Weights of a small mixture-of-experts language model, trained from scratch on English Wikipedia.
Experts: 32 SwiGLU neurons an expert, 8 picks a token.
Below are experts of layer 3 (counted from 0) of a mixture-of-experts language model. Rows are named router (the router's row for the expert), down (a neuron's output weights, with its number) and show model dimensions 128-255. Each number is 500 + 50 x the weight over its row's rms, rounded and kept within 0 to 999. Numbers have three digits each.
After each expert's rows: a language model's description of what the expert responds to. This comes from a sample of Wikipedia text that the model never trained on.

# expert 14
router:462574537560514556472479603536551477410495530530535559420503564522569440537486609540529459450433496529474394466490422536536478518425442397439492499536406431503434519553518499450535525519534503473488471604486448449491455479549424605426504503456521516482447481419473476501503487442532478540502461546382479549562435425456510451507515492437440413532505580450479515407442574559477462399515
down0:561484509525431515491406429479483435498344569442545560548561535429391517576408420535451520550473479525449525480566512524468521448429534487465465615456581520505427475477578464506444415664452533479466542492477516550550569485492574445464526439456515572502460452612524450463470505515456504546546512481571470540543477489444489497427535460509560599547485470466450328545404513528528458479560
down1:517547423554517459517521516585572555506516445593616522546501496462498455586559550482493553446550446411474423485487509519550631418450459458512453529416486532438453519536436502426440466463516498467493464517464434502508551448555544442566509519457576474579558521532434416463502482604495428527489520540442510436478529507520519479454554524491458517465470501525452595425498562530510528432480
down2:569503557528567578489472483449531545521437505464561557451443440512531526489432402542420551462467471492497453542431377423492508509585535418493507455514541461637517558512507475563545591404642484455559558521501440498573520379523484424537480479513438586439469535500571499538448461511442498449556454504450546545536605485451495641554440419476421477490519463519455524436502506426456499515523
down3:421522462489436575523488447477514476496440607410488512521507464507456580466558460545469509417525481500536536536463437406505549423535490495569452447553473484486616488537450456485539505466485569519551506409468439537533584437437464431525508467435459499493487529430451496515439603425496495573528470419459542511465498529491602515468574496546506555567526619476423464581458408463526509441561
It responds to: B/c/ar word pieces. Consonant-led pieces inside words, especially b, c, ar, ra, ab, va (bribed, celebrate, Wayback, portraits, agencies, location).

# expert 21
router:414474560531603497553355454469477531547474575558509610390539506675457542461512528515515382499454573457559472504449545521422521489452484402422474512617476455491530556460493497566454517561489523529499488469479521475529462504601491496538476463482516545481490516413498456515478470483488489487526506520501483580609540524431461459426589522447417463445497558540440445481552559497526479459448
down0:467393479498553561496556466456460542514489562528510436598535496504495481568532522528491435503587519619517512433417539514552525485479484542583505448452589524448472502554513551476521481445498479487568604521565454536514518501600483473525451568588607435485519417499498495484469438558451527466476556507501481485476484467520585449545465492483461479421406572471479480549520492463485416458410
down1:508457550538413487463446413451545558516582516462510492485488510472513551517513536442515519497453492523477524595500469304456605517509538543512479483521445479451537376439476502492572518569527480449512559519552481426461413509502485463557407486474501453545572456443463428600520457471554472429506503480407483587520471497505493465472541480455459545580496583526456546488475528469470467423423
down2:477501503433436487550526500529473532533506530481535518462556486483495472495464450643479532484574489472574454523532521477391534507477551360446528502524560572485499494550431451520533499463530467549562413497446562379504500487455518492596463417429573546544556571535457487482433527447554519489399500440581527564542445558472556405522584509463493515378590559523540492489476499552522468413545
down3:464519500590473488519532569490524439429426456548541489492489518517516522579530419485431536472444492594454549522520428466576467470422375522536476384494569471564535494483599515494336452485564593444513522513450426403484497526448493453514561566523543488507491473425574451446458528415498593473517443502534461477532500496569430561508530434521516478570500518552518450563517558487414539530496
It responds to: Vowel-ending syllable pieces. Syllables ending in o or a inside words and names, such as la, ro, o, go (collaboration, Tarlac, Lagos, spokesperson, troops).

# expert 48
router:535501482420543464478629502481476536569452533498438527453472482455522493472405511523526582469463490529443503496496452463510510522528477483530500445462522497477620444446497452470454576470565446393432448447558453444496518497576529550472511503483496525493506530400380408512489484468458448474565574545480436610474406501582452477436533374491512606539519582533457493390466563490546429496468
down0:573424499487468512458444470476487393514552530542540480449606521504449471501504531505602479468481543551456452477542415456460453441596465546481480512533473475591525543500434483532570463469591416403536533505506484479495500458521426477471459462452494475513485492444587459419527463501442463595546424491478522465388587559530512378491455517555543498471537480533568575612476454521535507514465
down1:422423578529553567507368468538418479454457547478514442448525527522481449551436520549428555539482526489542533523487515559588509554501498523524578445525530499564438573463583572469495473539531562469412503573443488498560570504510531491502503521431618573487535550528564452446532519524478576583460495388514454390498523518438581588514470453411522453460507522532468576440595557437536463477520
down2:435509644554507556494449404505548494525481471596587595486536517467442502548525488500561483500529428566498455498505532486596457479469543531589576502508480425502537443571542455574587429401588455458530536533414537458517497367504452487418566553516497418505494465441498466495414446478470507464492535508510503505440444500512463510497435499500525525507524501437540517577552513477397472490553
down3:535540459411545477467547447508458437544601460514470485463536415563551427517520430581511628479584534580586562572578417475544492539550386462530508464432492570516541535458412552474477494515491459479498571512519491439468446461445528441467502497522511485537447433453379487342480511527431534515502481564466490553465446525465422552545485557565467494529457510485514515513570475512561525559401
It responds to: Prepositions and f/st pieces. Prepositions of, in, at, from, over after nouns or verbs, and pieces f and st inside words like behal-f, re-st.

# expert 53
router:518472511476658435513531431624479431588484527477495462461460503547547515599489562498583484520449566544427573471507453570469532483548427499511480468491468516552473487514479540500457487481574511485535504528454446483415508509492488550430549494514487455545447556442404487555440565495502484474545559488504527484476367500504536530492527459477483546591515474549538479566539451519533510386588
down0:491449420586612439481520389503442608416486628416503513389528500485526502452499510503532508534486499425548471469497522492467476444532405488591541486515463510393484568557558480505497421594484491490429514501526513532449502429562436528473494398544520560428547453554458439547516451484556415443494499518493562515465511532512518576556546556482481476464435602415453586485562554551520551482480
down1:523425518466475455447503462562520457507455450522460482673406494538478491501443531531498458542454401537478433532385539489493478534606526485465449508525459542500440560444483515533380478543483538553438449513414524505402498520500422538438444553456495512583412486503460543474483401462375502460490539454456414581478461479504480515402477558572570471546513413519439535527463451505523608544540
down2:501534515468519432537594540471516443546453412464534365501426497534516413586475480466539487597562476524515482451452551526511440509429520538533547612410502465491520529453511527515451497580508456466459503442598533521502530482468500558551539525568541570544535485474486547511456540478387499463376442466484529538500542540523490521485559543510437471580484511452451431545540409537492554551550
down3:574517438453473498481585573473539491485469446582561490505445514402545490434488458493437487588556418424518524501505523607567538493450487527466413432463486532496494462489567433449525621439451469532418461542531615475566573417478560433424584589415516552568540504513422506512567444516530452487531604497530498478514485553467488356473517550445450536429466516494535445501537519558527469545427
It responds to: Dates and biography words. Words leading into dates and biography fields, like In, On, after, May, Born, autumn, season, often before a year.

# expert 3
router:423454488485517531407424520584500392555483576497482484459436570547475528508500501528558530472536483554463632551468554626534500568521438474502540467503455464540595529545427566577521497497567586572510497473503481486472418466510435515504502521517481491483546483516537487516495520404505521517487500507446346516431449388531438540458473478543507566511596518388522519447482493499522459466502
down0:399526430400494496445482394489493484497427504514474439558539452555570406473473484464603435483389469435491531509498520464524490522594499554470400527571413563568527572412462491446518405534563512503542425475470465448472473541435418645519521508462448513434461554451569486492450477465551494428544435507410475431481500411453448454518472488535560475438565505508471480465444569508574493499507
down1:542499552492559585462499432487525560527483454554424533618533631515531454605499481489526573516502553536439471549492492579482501476506522601522495509494578543497452456528521446471516474471432569464592592535464484482488457500603599547475460573526469546500576433410493416456529474510425536491504535507592445515420539527540534548474450510562541615539485491424525496448551452419528510417549
down2:503449480545505488515442522506480486539534564469512475469400466529396519540591465475537540483486502500521560599424568527587492541520520521511455426550517446581574490595472487472552467534488458520469538507532505450597415517495478437609461554488491393566553540526477600606465536394466539511449519499432465510428477468542463538565523518529420587499512568496605497466538398528465557547477
down3:458637442527541471526482550501548535487504457473441500479487415545495429643445540540547479509449432525464509522508473543479595522475574482552450458563407526488503461536536590408477447525563521481545384566479517505554478511399525492484495501565507568557615537501456440538510478466446495547516467604502501487448561504580508487552497517474469659491484676460492525559451510446433504480519
It responds to: Common nouns, possessive endings. Frequent nouns like team, season, film, album, time, and apostrophes or noun endings (driver, judges, relationship), mostly in sports and music articles.

# expert 6
router:477571514466561592425431572518431445558436541502506550395515455536451439529546534490536486475451348573449599402484470570551484551532506489498480537459443517429487546504492522554398490573495505471521424565529432509512507508482417534511508540512491457454559493401545521493435476497488451526515543484494340443464431425568558551498501469506513474493623496406481534463485476519472455531532
down0:426462452503523490437479480386469517575516542463543515523425514450479472497579433458577425492606471411562505428605411655537460566490610575472559472545488515607544457490406483446437407451529540541544529448381593483464404552518529429547460593556476515533481497436574473429512496429517540450515446434496474482461462472555555547551402470450592486457504499448493483504506489530599516446533
down1:557501434534419495536523491463498508405402449458477486464497490484544546530434459401530565468558442581515487548540452431469513465501470503548518585611556408464496517474587413515549503496488510508488503549507443488479526565516527535467444412531437439431459575485529466548493542512456505523581456417553496568549427509579473455523471549452571505554575565444472460489473486487574451482560
down2:480483425543500566491514511395532455507514576515482383414533487567585534518488469495499537525503458486426569492514500546491479550589410504453493422485530599489515597451414438459515481487482545510505537518586486486537495550477522489499574508555400482555502491495484503518501497530580449424476533457477470480398492441586546601424539549561524517421596510578495476448504470511516540489492
down3:448533495425397452489504510606531452570548497531441535622499593519489472424452491480487501581436448466398504529463476462521466489600536621529572500415538420477463574508466459506511528391425528562602522411485372452532613607537528439493467481501545482519505467471500496509546529536596568530465510485480418523473477474534485486509571561459566507506455443492590427523548506547552485571544
It responds to: Mid-word noun suffixes. Word-final or mid-word pieces completing common nouns and verbs, especially -tion, -ction, -ment, -it, -ard, e.g. depi-ction, furn-it-ure, regard.

# expert 49
router:496541571472498414451493485486494445495506541434579486413501514574591547608487423500539481462485499495491481523495521508440468539479484318563444530535519483368483427413536473574458409580478438469508519465461330449461518426547457544543562509447488515410510419497430473477501404425467560532495469527498489469531526529511608577504542415436514524494527541518476446504491566518481516485492
down0:597478565578519493432497447552507404628506497517429384518463457492521411459504454501511468497502525429504486474413481478614499534504503483505437470492480489542480476459491500433491499573520587578485486498547509539418550551449488463464512508478421490527582545476472528456420538479486524494500507452533456478519498593384492517394484483537461503489502530466427569451469429527568551551554
down1:483421520541433484567514470466517535488546573535510505525469551573414505554473529436543542433497493505514569537436440402469475556504513571518409525507502499482555417497525498469567570514443509498522535529478489378466559464485472599499542430538431315497500503491539490512455546470484453512550483469511526470513494520589501540495423478452505506546472485506516487536524494427451449443499
down2:433472502553613460629537558496497476424501532515449533438460503541500494486542438487462466491445493486507451427438536577383461505552490417467614493583391535466516445565413409487523592479544536522525531535559461505460551477385544647560505379529539524546454589439433485477540461595495516523514508491469457509504475468533494536518469513443454479483469515534476482529463571518507516392433
down3:503462571387454495493512465548440509492400516581452525475594520470548601562555503566439486441437500534548543453521490486545604449431444529513465569529537508593546538512542540570437501508498492503479528406530408545475450406479456437452439441534451533504500510430463608507468576435502433526495470523502419546466503487480560568538480509434523523521568511470420560410498540472573455479420
It responds to: Verb endings and to. Past and participle endings -ed, -ing, -ated after verb stems, as in crashed, labeled, skiing, plus to, not, up, into.

# expert 10
router:467515586484604564486509460544541452469459566487503534477468553656486512608479554501493404504454533499373513464496398400469494532456511403438528468518456446481622538520463554554399520553524506465483461493457430430504410355559482603427479505485475506559475484486452471597523547485438491404543508512510464413548510473476596528517566439523452530523483496482583536508415462504528514357515
down0:516527538505533508557454559531473504398460475478467422383498545516431542504547480497551529546471460498472445527557516477513436558471575601504539492495476477622555499528493452441547474410524535531587503491523485503491528433433504488436540527395451568488541431516539450492518538495547455525584505494501529453404569447530426375482532507453481598490530485445574473476445667490551573451532
down1:538480476546398509499488470596469507500494558572427428515461538592494549436460446434399510460496529492527479494465386533506474497566491603538503509556563488473538431542537597527456453597462499549503476554495548494479474533488449436534590557531418534495452453503414517574402583532478472530518506455549590486458473502546531602555453600542506496558550555442597415445523529449575584545547
down2:468467573490484525581448474527514459599431425580456440581508484554486568455543533455519455610502485510432515439458541417554472507453491484461532550536494595524521452518422526510560469448538496425605554571513417530499511407497463437470500519513514495490515489499486438492546497531550428485490475509505577508412545611493572587508541499597520511560590571536525689574429468477493496609580
down3:503520386416524498494469528524511462517475505459509443563527560549544521518475503526544500513502428491451576529605501490540486525530477497522500482480510539481465583517499490457501549453503487487487588553519551414578570461454500532533543493449499412506524513553491514542578445530464438465491526486521502484482451506413368434451603399402506649504492452637543468565489446486524443537506
It responds to: Commas, dashes, numbers. Commas ending clauses or names, en dashes in ranges and legends, and year or number starts such as 19, 18, 12.

# expert 61
router:516496495542569473459533510497581493453437564449530567411529517525489558508553470469440495404495499533478538546417526558482460523520358533471409462464401433478514475400528490463459535516542418540487503486499503443366524468581448589507540480479500492427536493451461417583439429439475495488566533486461465557505549496482487490357535466463369471653475551496470385471456489503558489392440
down0:520530443390477432518448437391583476574513534523568502479439391505547473484441482566603482458520502432567578565616470467514508526494516491536405542542434562478505474535517584468517508483522438483497499459529538524498458505478482418488489614506487581509489522589540570468520453403490572536527445486615529498546496515558566423510493489547525613474499448559489549527521477397394522461495
down1:535591509414576579405401486454482503523506619534459492497513525422460462562424492504543476558518535495483502518479473485542535510479600441552531535579507435535524518513491483536518500519445448600456366434560548411527476486494450531375557562424479504537433494519564493585514492561556493415486519497535536614513489443566491506559525527595537450481512423454551513524437543402561386422534
down2:509439511557542548623486462496517529500399557532427427449514478460470439550507516523441510526555547461484392525436519478450605521538485523452524520543422547572412499479586506451493480510592530456524540614458521431483545449445534594495553577455357422427448477516487457403597501535508541573560430568571474575547442515467370561569579528406517626539417498546563449515509539532506442460481
down3:549522461501493467548552500510603515611555487560465549501579592549528471532515502506509560451516453525497533553418504412573520514541416493494535476600427533449482546530518527414603540502543486458473487572475472486535493594436463543434485460433506530454482458482525536541433487473369473623467499514546483529486508420539486498470527475585418547434543470476560425542532453494459516530460
It responds to: Function words and prefixes. Common words in, was, is, are, be and prefixes re, con, pro, ex, plus the -ly ending in adverbs like badly, suddenly.

# expert 57
router:543474520473504507451581430436452431470486571544559486446479420566569471535549418485528489426412413431458517453549517469530463476551450466538439475539546510427475496565472484486384531528512499451520606517507387429519478518465469562488541438531457486474472528401424472481543538459555398523515510482542466521540474482544534422534558420474490524528598507529502445576473427457386492455517
down0:451466490547478432435446561475554536527505458450510440500440563504500461451491499513524478604594533502425532478486553504658588502496477467398511561410517493488482486443525478504501421432488477572460539582596491464568387604539470429437449517451445483426564471478479484461630447550515451478508511528537557498501508515516458559536445507470494592554500453478536538488544546595515465508472
down1:454447470489478563508503534525496453501471516456417509476496607478542523552532538492458485520445476520541445427555388462476586576546467548545468414488552420547477504484420492463525558506553443542458500539354500508529527503553494507474526525524474477461428580521498470538484508516554546443545427492384485477491492571551507518454508491411574492489507448500562411443446543487576492425424
down2:531532581485494460471458424457487434480534520502452450461526430471541550578445416443479453524479495498536562504409474440468477554410464445545568510472407489412456509500538469542450499546462444604411493502477440470483494535503447534444437454421482422526473615408547451562480432415562537531491428552525504546508546593491504501554442442474481437577413477479419498506516482546533530456535
down3:470547481523459467459563581564395555524587475492452442553509480488478428537490581516559524474498469529483489475593489508479503459521502438385482492491564562557443490470479534550476556382353500412535583462417423456484509570496540537577534578574545455529414457572491486449430362569509473479466502480478552572486469477539441494570512505506568432441502410520505519519530422367489501426560
It responds to: Latinate word endings. Suffix-like pieces ed, ent, ant, est, id completing words such as Milestone, turbulent, Quantitative, Candidate, currently.

# expert 42
router:489576447563479481527478534610477503524545535479456579493412456577476513493452458616419483433410413533408607512577544532483574501551500341506453418475390525471485539489522495492615525504480444521491509456455489509466559507490439578509518475465413496509495438517514533520514490483488501542552469520439550484543471479492514512459569468474473502535515565577472492416526579483527409508481
down0:527537539546503472548485482538464515518479535528511447478498504501519465498435476532438442532395466524436472492435517546486523564487418512454598571557457482521455607551469550502434502513508477582416532533496579550509528496542434487525485501510458600575574455618493547546472496555537484472438540402404442489609493432448515512535518544500465517545457460497492551562485541490469562520475
down1:483560486543502483451458440516517488525576515501413514602520528585507499514462589482501516554523551546521453420447567499480436423518461416509503522468345517504520405566606508459520489593524537488477488563522482481506424600418522566511581415549513518523506454465498487497374510566530482499390450440544548467520505490595482614549498519621529485442466525471620576427508470511519525550560
down2:475620484450503496516523454557435543486448408401484477381503504536512492533462544469519554508432501531489422532501482437569450476436626473483516453467593485383423441468485480480476538513438558485499524526529454513528454469602476514479497572538559522551554508421479446538473413490448576527411522526577467536497472486550527508450431473472541541440532410508572434477510490502453444469483
down3:509490465486475580517584560559532445513521533518444528532533484439509508518570494559463546383619568442564483486544414408478445519497463510512455453525517506492530411571433592476513540551455445491549515442618495447538589449536462465490535464520505537582533498536415465450484535484543503509634531501449424510395479576478492538423501487400502603489579589521456402555497448491523542585503
It responds to: Table cell separators. Pipe characters separating cells within markdown table rows of results, charts and rosters, plus semicolons and colons in lists.

# expert 17
router:513556486555613557525445398477568570422464626513476575436497499508460524546535509567581473524537481513511478543508476552466461501517426455578541402453400439535451558492490592515461504460482553515428451490433487488498533437441451485492490534483491483393566489514496450393524381471465514454601489478472399489491507431526442353487499349454486500524554451450539560451486510526498511436500
down0:463515355442539449610439495504461509437471501592510436433452410466428544566506389483552564554523524485441523552561542511521459450539542408445472425488509522464492507579469505424531498498537568463550520508567516466419516554452523519494468589562532540520562508398458561468551561461434395490493551474495474491501461445493480500529571508523464500434543478565548438551493399507461547509516
down1:559527478437525539466545434513573516394431512467525515515457417528498490534394470546624441480470525526512576515449505602563464494440583560549448464511527528493497405401527543525479468617449477476486496496529523510544509440557498516440521515414409500551594466503467475519476513482615558494480515461580612481481576441588481532512451539459467562423539521554466468497466519543594501512495
down2:498512546543504549449531471546484490530479569489421563566513492497480393582449518495499549587530517571530487501565420473497485442537446466491580511588506559552493456508463560535547489494455499575528499537480476498395553460536506537438481458520532361473506511543508466487472450557531480479447518519455498489478448568495555521519422424585485531495526397476457584520454483394545515503433
down3:520526507492506371561523455474613609467503526513470433640505445550536512483553518478488441403500511436522440477506570484476446501542588532482489445567557495465491417498435526533460421516374530451523557494533536505510481499548471487552537449517475512521489443535497539445519486481569452532407492515427487636486606465567458504566540523565532379539520520433520485469501476553502487598547
It responds to: Line breaks and openers. Line breaks ending list items, headings or table rows, plus sentence periods, opening parentheses, quotes and heading == marks.

# expert 26
router:452468561564503485565422464536421457569532561537583602439508499586491544510431466553433427497480466440527488439462540487521485516566478442520515481459452543382457511449450531497375456488514523469521388416505457457493546496523491494554542561433480566471472518493529472551477444414567544479592572449525442494594443472547503432531509464510496575416476484499445477535592433498474439502467
down0:599532467523450406504470493617468495509556501417531495549492545537497517447506499499493490516538477445373526522458508550394437454465484467424511478435386368567582472506501511484493476483480426551490494471446419510475545432501515512513460530490565508520620550462574457470432476485519437485464438412432513504486561528513475398531637431440457515583493506578442498511506494421528485455489
down1:496431482571519485478410580448436582510401450461612495486498509494504571482516512447562524545385500539478539553507545444519430479542562612536592531442525383503434553481444547467535404468521468488503435488474369483459455538503459456424480432520463540476471482477416461523427582453575514507543532445463493497491578611501534470516491534453508458570520415447554471490437460560552449474548
down2:504518469498484572523475535462582529357468501464510475409457490598510509483548510525460509402571580514523523514497555520483492510491504471442504440585556434561565492595475524517586521494456564430595508585510604583419489505558601533504531544417540459610522533537485498508530471522485497558592481538470404434516515540557461458480476519436531535533461510522495493532498457602474506572525
down3:464524623539483536531576383491543498532510511476547442517553542560522475548488530488513571571523524555519561537539440418514458533544452480499564539505475509426588607550481482454580470565567471537429411549487471461440492526490468592536435513521471460534383520438433512512503494430392516567545464551528550500517507432455420534520464440492517470549554539376543596521503408555515554412418
It responds to: Function words, common fragments. The words to and the, plus starts like p, co, Ho, and the piece ft in often and aircraft.

# expert 23
router:513508531514450463527517568489480416549422482514534476385517533523551522473444507470587474499484437548461475626609469461526455544457442387543432507481435480366402539431536555477484517551492507456487506555519309467449535521512512501485485504440502528455536422454445507512563527416502542461515467504498451479440462421543550485548480474493429509522547548450489469537583467547482457468519
down0:478483446549454579435491522546499435601541487545523484514545519492516488485555397401526538533551558439521486493517509545523567414495496567556485529565579472369593486555463561426507469450567470489499504513458605450516509431542444443583507539507342488498500464457400569398499586482500529535443548485531517442441515473412505498499392491478546555526448642533513540504455455437549509573478
down1:452506521566516522474422486465492472522478520437555549456482464484418460513498516520483393415423512535439585550569496373524493565459508505619358432492448534512462482512518485479521504603544528561544459453449456532495449467557484479485465392573539447462607530531479558509478544528394527462481468485587499436505408513498564568510502543437454472510491516526558528490515430542505584529491
down2:569471471505422470478539470580503547510480408525492490537569510465446432458461554561499510638534598480433566523524474593536483496497570528527522485406432396560470518550361459505572460501467464497505410486516493558429541565500493397531427476433550528429555464468467468498490492506524440547489501581495512527481445496467516506519424560635495419412525418468451484549567472445510528548375
down3:521480463502595521437471507431456482502420489535476577540515541482546492617600500457525551481557404424668612505498580522520533469531544484566446484425459513411525485418595494480482449568519483452508530505443438503516537552499487436537493458559479503397470522535501500608507531475586499574481536399378446600537531474542498491469584560447494573524477533444518402539439471497463526455487
It responds to: Verb stems before suffixes. Verb stems and middle word pieces followed by endings like ed or ing, as in reduce, reinstalled, designed, written, petitioned.

# expert 31
router:445602507501584484580430419555465556534471533457560506417522494509445535467502484496551435565416463499490589543574497487432399568425497465481526452532474445514510495407506513550519512482537440462431533442533414519549417489489566533405469426480535456503586538501547444514549599490524458509527466517519471562616406510500543487491530467442500490467505435470498468497456472488644405491519
down0:523448505558546461543554483486484449379558482460485481434499485478503551478465471540485489502519499526431444470484392502464407543482537427598467527418518438386574455511555477423413444492480542487490389414483437508537503537507437513418513513496498493533477538468419495420508552477430524469534554406594456444458529473486488353499579529445498532561480482512450528483388536532555489471615
down1:520512494489493517498586557520462495506583498441444450472461432467552401477493479424431562434610552493513560432545589532429544468562605472478523575475487566473419483516431483657518481436476556445441438452488563455538547521477475512520541516498597479502493658556520438465475607448473478447564503547573540474460447487577501517563555538515457438457436470485527507428360500576475511516514
down2:451543517508526503480453613513554521505471563452523540553510439504491546468550511504386491509425526531511496568449477505447375555518552411447475551516516509487536549474603461513533422503483448449453526598491566509456547523468626442542461460509539448502541552492435425451477575438575440533565483482473570480515475476546502468484472499540530477484488505531525463520509505584564530569416
down3:494452598503451519434513361411517511506424528478538504540473474448582527522522443494512461509479563487396575483503520509503572461524597538564465482473566459487561455600536568462415474455441556451554517451488368546576438447449606501570536453455574581574520485559499447512563510478470528448476532515505429531442423526523529514362470501532511533533470521516461464511548456490511531508428
It responds to: Second syllables in words. Syllable pieces after a word start, such as ph, gra, do, ra, as in pamphlets, migration, outdoors, marathoner, plus word-starts pro, mo, me.

# expert 19
router:580537507503512514425448511517506500494475565422545560444479527609609455506542490486468472466509512440408529493506531618551447504509486463514480415464426422428529498502486533476543521499559397559519440442496460527431434458556390473379603398512572572457489442465516528478449529465409509465559492453535433473524473483556472439453565485466541558438523451465496446408468536606538528490378
down0:490538497466519411500475482540580488517543496493490542452501445473516426442511448447572449389546530551470472463553505493367451537565546613548488479564473502469494546548508562515457482449479560491503430437528508526438536480442487486458508492587546471424502590493518417507557463555496480495604581489421471475446446493495532461531445483507512439398438502524508602577377494496482519460414
down1:482524514580504580477441442449534516521434549468610552526427542528401468447570516481573421553514528498510534406562472565500519632456460568453504565489492528503529395500431413516469540475493460547474465572539600542518389443562544516484450504508425541564527524525531467459477598503569480476545417480512565486524455489419490469496435517468530407517471509499491419456490598520516506486568
down2:496517495515496430541424536483537443442463504515395556511499506396440491444487477436458498441444479541514543542522514375556582561489521611523504421466459458470517526516488637479390427569405517426480442565572492577552422538487437484485509489477483568582484497501407481500511467504468489608505507547414533500506511476518463496464527486570573425523573569449471533412508502513560513567536
down3:483535595524516446523527532489623486490553461537453544583510585523475504470526542535500628635555540584515519530427552489635538540618482496473621448543463509406458548492481442481560455490475520539541534459430454526558526504525449473444519553401416474460484422587397464467475495486457505460524510505397539495379484451466522514578361494418528520489448437418480442589544469499444588447528
It responds to: Inner word fragments. Middle syllables after prefixes like re, de, co, as in request, diagnosis, couple, earlier, plus common words like became, such, been.

# expert 20
router:538539575523583547508459430558509480510456534515463593450487582567580482495485477480553509493422464462458639457475585544488480485436490430569479500427480543379551495459482541451536440448550456504531500509487453461478476498561372473525433431409437499463456489527466501621471460483552461469535406478448507469567456498533480470470512431454436545534491490392490494422465568479499445477462
down0:549559461502445495481521388530489570520513516568439534506469555479465469583449468525439541480513481457401531486437433472506395469539515555555466496545445555471500423540496422454535471651462553455463472490506520426472558416559406521580460485572419420507542518524391559480557483527520498480576510541455509535561537627552470537530543509561485487454559535487511504525538584538493438571481
down1:539550534485522509474468458525479418515518563534565464414425508539507466499518516485505538553575431436470521569406524482608502567515366450552618383523492439540544574360506491493485536526500536537522448432476492439491578469563418424430429518513540459486467515467413562510454484446501558429543483475465464486499513565498498521395493495477439561500586555437501460493532485485486537507463
down2:559410541519509517562544522435492523584448421505544420507553453400526443442458471510541507508478582439528547471483596498490484468495491481542579518526642429481517547445592516576600525495491560468480508575391535573591525589500395489486471428452462454451551436535536608508525517515508522544528442481445489521592560509559540569497550442405420458552345481480381527386504451483423546542474
down3:491540458566527558464538650368537529510435466508521560581475456505479488465547447476442592419587516594481563428603466430462387554574493523492515455465408549517456544562472532516441503469489458448455490419448565487493471465523521381490509489518500460467537483457468481553546448509390566527468447505493513540551555527368446409451495473503466534443484402501460541502506390544544477536455
It responds to: Numbers and table punctuation. Punctuation and units in numeric data and tables: pipe separators, en-dashes in scores and ranges, colons in times, km, %, am.

# expert 37
router:479517451514609556564458460512484508473499612547473617454492459619554535553499428522500524497420483597536549557408500473496448559539511553537452494483504491530396470585467502522431561472505536553429530534437428505387441491511443585432464476503478559383580502558431416497508518462507471537514488499449436427552546470465557422489489493477541589477565526493545552518538486566516440454530
down0:492473424471491550555504479512465441566532502430525413410533578566472467507457512419480565518473566433509425541545461464352536558532508437507492484488432523592471512491565467467483451549533517524532455540481577512502434442552488553447506548553598519541540537469556537495516562489514499551461468491560458583475550410494438407566544484492451509533529579514467464490367565567425556414489
down1:561461406506579478551446453496470451480575453391525428515419523507449556522536584479514502515474474513454488558524413487539526529553524517555483487492444543554432471504450509561518474572510447576471571573411448446395402490487531486506488415448524500567536565564471562492671538513431504555474442449512480505532561457434530571522523544513586632489511420475495521536471522628536483459583
down2:603598520572519551529430441547492494557484428516473535620490461481497523475542576506491427442477447505457499443445469478409520460476558447503454524512572552506464484535496530513513616498586450520403489479559485638523557524572544492498415491435492518500402515412410515533502432563503512506428522548459553443531582629475606479465507570535488467514485531499536534478549502508453449497510
down3:476460536552469543562522481529464554539507515416341586636431508565575520476530425470523496480508420480466488540491475519473527556469510565538412518466527533495454446545555377499523503460520534417577573472496428507460478482569515546464477521534514533475415550544468514473512463488608540503420532602514530578498537460487492664558445489566438479497569449398569526499528482451446511542432
It responds to: Colons and sentence periods. Colons after infobox and list field labels, like Motto: and Synonyms:, and sentence-ending periods, abbreviation periods, and heading = marks.

# expert 0
router:566548427486522563449434506503556487576546491535422625495470531553481580591475578490547399478536401517467587482529514497500486493525474424584512458404525489470515420519510507472504446511578457454450528475496485464518510531465372478500480442507492548457554519518502425508552482382479455459660401446483481428611472544513552471436543375407479448574530515479477504457541546501583424454456
down0:587430513552471444568450576540562460504486495497406480463551559529513506575485422476494505546534552443476478521569533549547529544526491391497489519473597458599529416453515452551505419512469464491486491419446544485518486468533524446454514482526448402521498441494608497409518538503595512511547503442447498485487490558460524573551538533452398574389565559517548487473446532554420501648509
down1:514436535620516575459503495475539485533448482487636464329503497476423494480510508534485467489431587488546513419491495508488518549529501517551537471540465507501481547442502550545502478476544513534431464431422487433493496480563539459503610521514426537492601549443513473443592598492457446538467531608486460436574471517501477490556596440429496478481524597436446512482436530535448542469510
down2:482462485505529467481518567528540520480474515519532602410482451382475453405506454568421492502484408495586472462535512412514613525433401434494476444517410479540567464490516563421475644498619436544487562506528494515449430474502455471445505568557436560474495449518543544529471450462522514553445538539456495487549456535592519445472461543472463435496498548512465529489556494507478467537483
down3:459533535453451491491433401589426488467384513518448460568554465537574561500542556521523590494469561500628479418496496496503444471468596514543513452467545609491429475518496441444596500551462567493504457411477482547459517382525471533481556565479492443548538472505479541436482514596531560505503575592503534458456440495419558582435535547465412434529560496432525453418437537493475464563508
It responds to: Line-start list markup. Line breaks, leading hyphen bullets, pipes and heading equals signs that begin lines in lists, tables and section headers, e.g. "- Date:".

# expert 40
router:551510429473613536477361400496550541429479660590499492446482496500551492533475502568544519531461482524513518557524402491491456556449454505528555485538508456486524568502486549542448488519528514500417498497452501403522483454493524617455482533481436563425463492541473478479490586449452481524459491444446484444513495458461521513540496481483517525452515514485550569506467468581561459462534
down0:388529575528396506463509447433504514560451448538424530558449507619470527469494563485462477484524485488500547492587532526492475505479522571541524527520574498452624547493555514508570554483577540552498489510585535465514494554536531426518482517595447465452457480446454557619458471438569500510418483477495443508468499519563497560587456456523537553524493540474480483518532496423506484516475
down1:475462549580481492386557521559520551544496413463527486520511596479485499562548458539554471612510554552461483453508496580495507519386440464540549565484491433526527460579460544542473537541551589506577506524496498496487563470541575461543545464508481418546527518423529558475554468555475582628503404474501507551463420508514526527547523503458543526550451519489524467490509456594513530490588
down2:540522465498467519509422461505547491441492525511466601576505540461457549476425511490471521393494444536473516507485520537484509448463548486589558437629468520484477454523505495467442493415519555435405538521502483586489577380577585427570506484528501519579530512551458512477523511468560451518511445553481487434549539443567504415522547383501521417567476520452451549549450571482475498518618
down3:504454562503517543456451458508545469547552527518492487538536476532453518511567574588493518504543450514465518535451485524451502510544539516415474439484443562479477432413452549460504517530519505492498459459416525563499486340476448562534508563489569530662587364482551471528508550600455491553469542504527461514424505511472521534526445566482459528525495534445533426496521487574528508463512
It responds to: Sentence punctuation, place words. Periods, commas, colons and closing parentheses ending phrases, plus St, Saint, University, Church, Mont in names.